config = dict(
    num_hidden_layers=9,
    hidden_size=128,
    n_experts=256,
    experts_per_token=8,
    d_expert=32,
    d_shared_expert=0,
    hidden_act='swiglu',
    moe_layers=[0, 1, 2, 3, 4, 5, 6, 7, 8],
    router_score='softmax',
    normalize_top_k=False,
    routed_scale=12.9,
    balance_loss=0.00148,
    balance_bias=True,
    router_logit_norm=1.0,
    router_bias=True,
    init_std_router=0.00981,
    lr_router=0.00092,
    num_attention_heads=4,
    num_key_value_heads=4,
    head_dim=32,
    vocab_size=16384,
    norm='rmsnorm',
    norm_place='pre',
    norm_eps=1e-05,
    positions='rope',
    rope_theta=100000.0,
    rope_fraction=0.5,
    qk_norm=False,
    attn_scale=0.177,
    tie_word_embeddings=False,
    parallel_block=False,
    init='normal',
    init_std_qkv=0.0183,
    init_std_o=0.0183,
    init_std_up=0.0183,
    init_std_down=0.0183,
    optimizer='muon_variant',
    learning_rate=0.00954,
    lr_mult_o=3.0,
    lr_mult_down=3.0,
    beta1=0.93,
    lr_head=0.00974,
    warmup_steps=200,
    schedule='wsd',
    decay_fraction=0.26,
    decay_shape='linear',
    final_lr_fraction=0.05,
    batch_tokens=[65536, 131072],
    max_seq_len=256,
    doc_mask=True,
    train_tokens=592000000,
    max_steps=6446,
    dataset='wikipedia_en',
)
Below are experts of layer 5 (counted from 0) of a mixture-of-experts language model. Rows are named gate (a neuron's input weights, with its number), up (a neuron's input weights, with its number), down (a neuron's output weights, with its number) and show model dimensions 0-127. Each number is 500 + 50 x the weight over its row's rms, rounded and kept within 0 to 999. Numbers have three digits each.
Before each expert's rows: a language model's description of what the expert responds to; "comes before" lists some tokens at least twice as common just after its tokens as in all text. This comes from a sample of Wikipedia text that the model never trained on. Tokens count by the router's weight.

# expert 40
Spaces, dashes, slashes and apostrophes between numbers in sports scores and results tables, such as 6–3, 59', 70-68-70=208.
comes before: "1", "2", "3", "6", "0", "4"
gate1:393577474557468458531613520612369452506490409487599522464474524445423421531565565527486463503481509496566497541576540507477437460573499519423454529419554509589466508477530525559497504458465524490616551461539471503442552512497464559510493490521484524495444534564430415522523545439570568506530536481517389448384524537555529520548523501512503481572477429499456488442476510510523560587512
up1:526483481380527580456515455535527526508548533494520558512499467487534512500517462599476468495438486530534477510447482435547527471438477524455484400488528488514508526518526489606425563573500495412418475399503447431545555572426546515506498497592565509490432458476534490453521448550422484475502497539469617538480421542528493516623407562633520573490480546500614549561546464558511582449500
down1:540554496487469499403479565537431504446509565511550622583598396546455520559529471484553547480544509512527433526416446536545523523453516527454493473454527467520553442537457530452474546649477510448457430535485477474431489524528480560499437454468466578464481573495508571472568432421554443463561482525478528446437518561502539489571485495525575601493567435490498538397579484609465486451497

# expert 44
Sentence-final periods, closing quotes and paragraph line breaks, especially after headings like ==Early life== or short article descriptions.
comes before: "The", "\n\n", "==", "In ", "===", "M"
gate1:472635498537518427538474487540401491442580527523480528489433490514532553418477388492472540456524520492511472429515419488533468501546493640394519461504436427526515458420530557562531533552531558500422483426501533476479523575550539509434445482523486498488528426473611407430570411454517492523481557532429482467537536501581541466566495505511496441444451564495479453566564493596471469441520
up1:550497569477491497467523429429565461468528495472482383539513506520441533471454433472442612442532448535481590439531547400496513497518443517491567426468577511424606462504521539416558529390541470548506541425549492523462464443416537499510478443429539544451515408577475538577469500418572526480557454481496429497496424489421400538497537469465431476511504455554510553561472573479513479508577
down1:448410534511495391492549465543422422540457556469481429535509438531421547512481462560584493410505402495545477452518515384535487460526517511534552406353527505445455548464436429578490514450586449548482448470451489467551542479502493430494506520459501399496510517465450516471509490518555527418533431564476547525477524431339479515526523522537474442513498514505580452492410548482540516535540

# expert 63
Numbers, separators and field labels in infoboxes and stat tables, such as Height:, in (, aged, table pipes and digits.
comes before: " | ", "0", "1", "2", "6", "5"
gate0:493489452463392549519402548466487490414465660604499449551536542535587426556574363531577483547450514513486539475516583541494532525521545484470526553496594440518453496428445470544485525467538491480521481452571558580489483546470478427545538477502513511510451439469574472464528560545416521432459481522447565445452517455526525532487476491410609451482567494431477471491455484445474535527431
up0:542538491484433436537444479476459555509557536519471546505406572526509479481494571495557485515511527509445561519570416533609503500575435474497467480465483583513372460440454489468477569490512494481520459437429558585520419528586539524530442512442573566427481520550485638465516448527456373494573564563575484499416476455468524487463500497492502524425520411555537514484455531548534624527519
down0:461505567525503433480476550504468494433438517447490499489560453504532494511465505434503558588558553503509509515488513508442604511556470549484407496523450520472563486482497475389505484569450501462575480490548442461501539466466486552620409436455471522537506467366401536448580441564562542602519463513456546471519445576581556515383482443441555550448539454426587457453507559508467430541503

# expert 34
Connecting words and brackets between figures in census and demographic statistics, such as from two or more races, families (80.5%), sqmi (31%).
comes before: "2", "1", ".", "0", "6", "5"
gate2:512511508504495481448553454456541416455535483460462485561502497470508544479390455489468632553491590533519521431483491453472589460399458469463514502467514498420401559472562529531509479392596459518483544391519532516560421545522510579539509461529564383463496536545557489499491493481377556450477564532518479438531417488528440537411501489554554469382436560545454539542507508489481541455461
up2:628415517467551426461510383565497495476507464480565544479545517462465428526473522456549493533510477357463563664515490519476442471506548528575446517546520421530492539467428569481513473547438497481465428510569436536532569474440536537413553520499509452506468459436515453598495412480462444466484553528505531467476618571550503514506486558433478502559481468463540497456585516571544518541455
down2:432499464466532525577466502473499443539534434446542502563491564439469471489542526494453547494405487475515501510420484493463498573503485518511508513538577480501458490451465400539462414441472528451598488477523586531357571444489523498476522476560589477488511507398515487546431481419552392566472504533569577419475546499475483393431491633515534489418528491512441496447549462578449475553411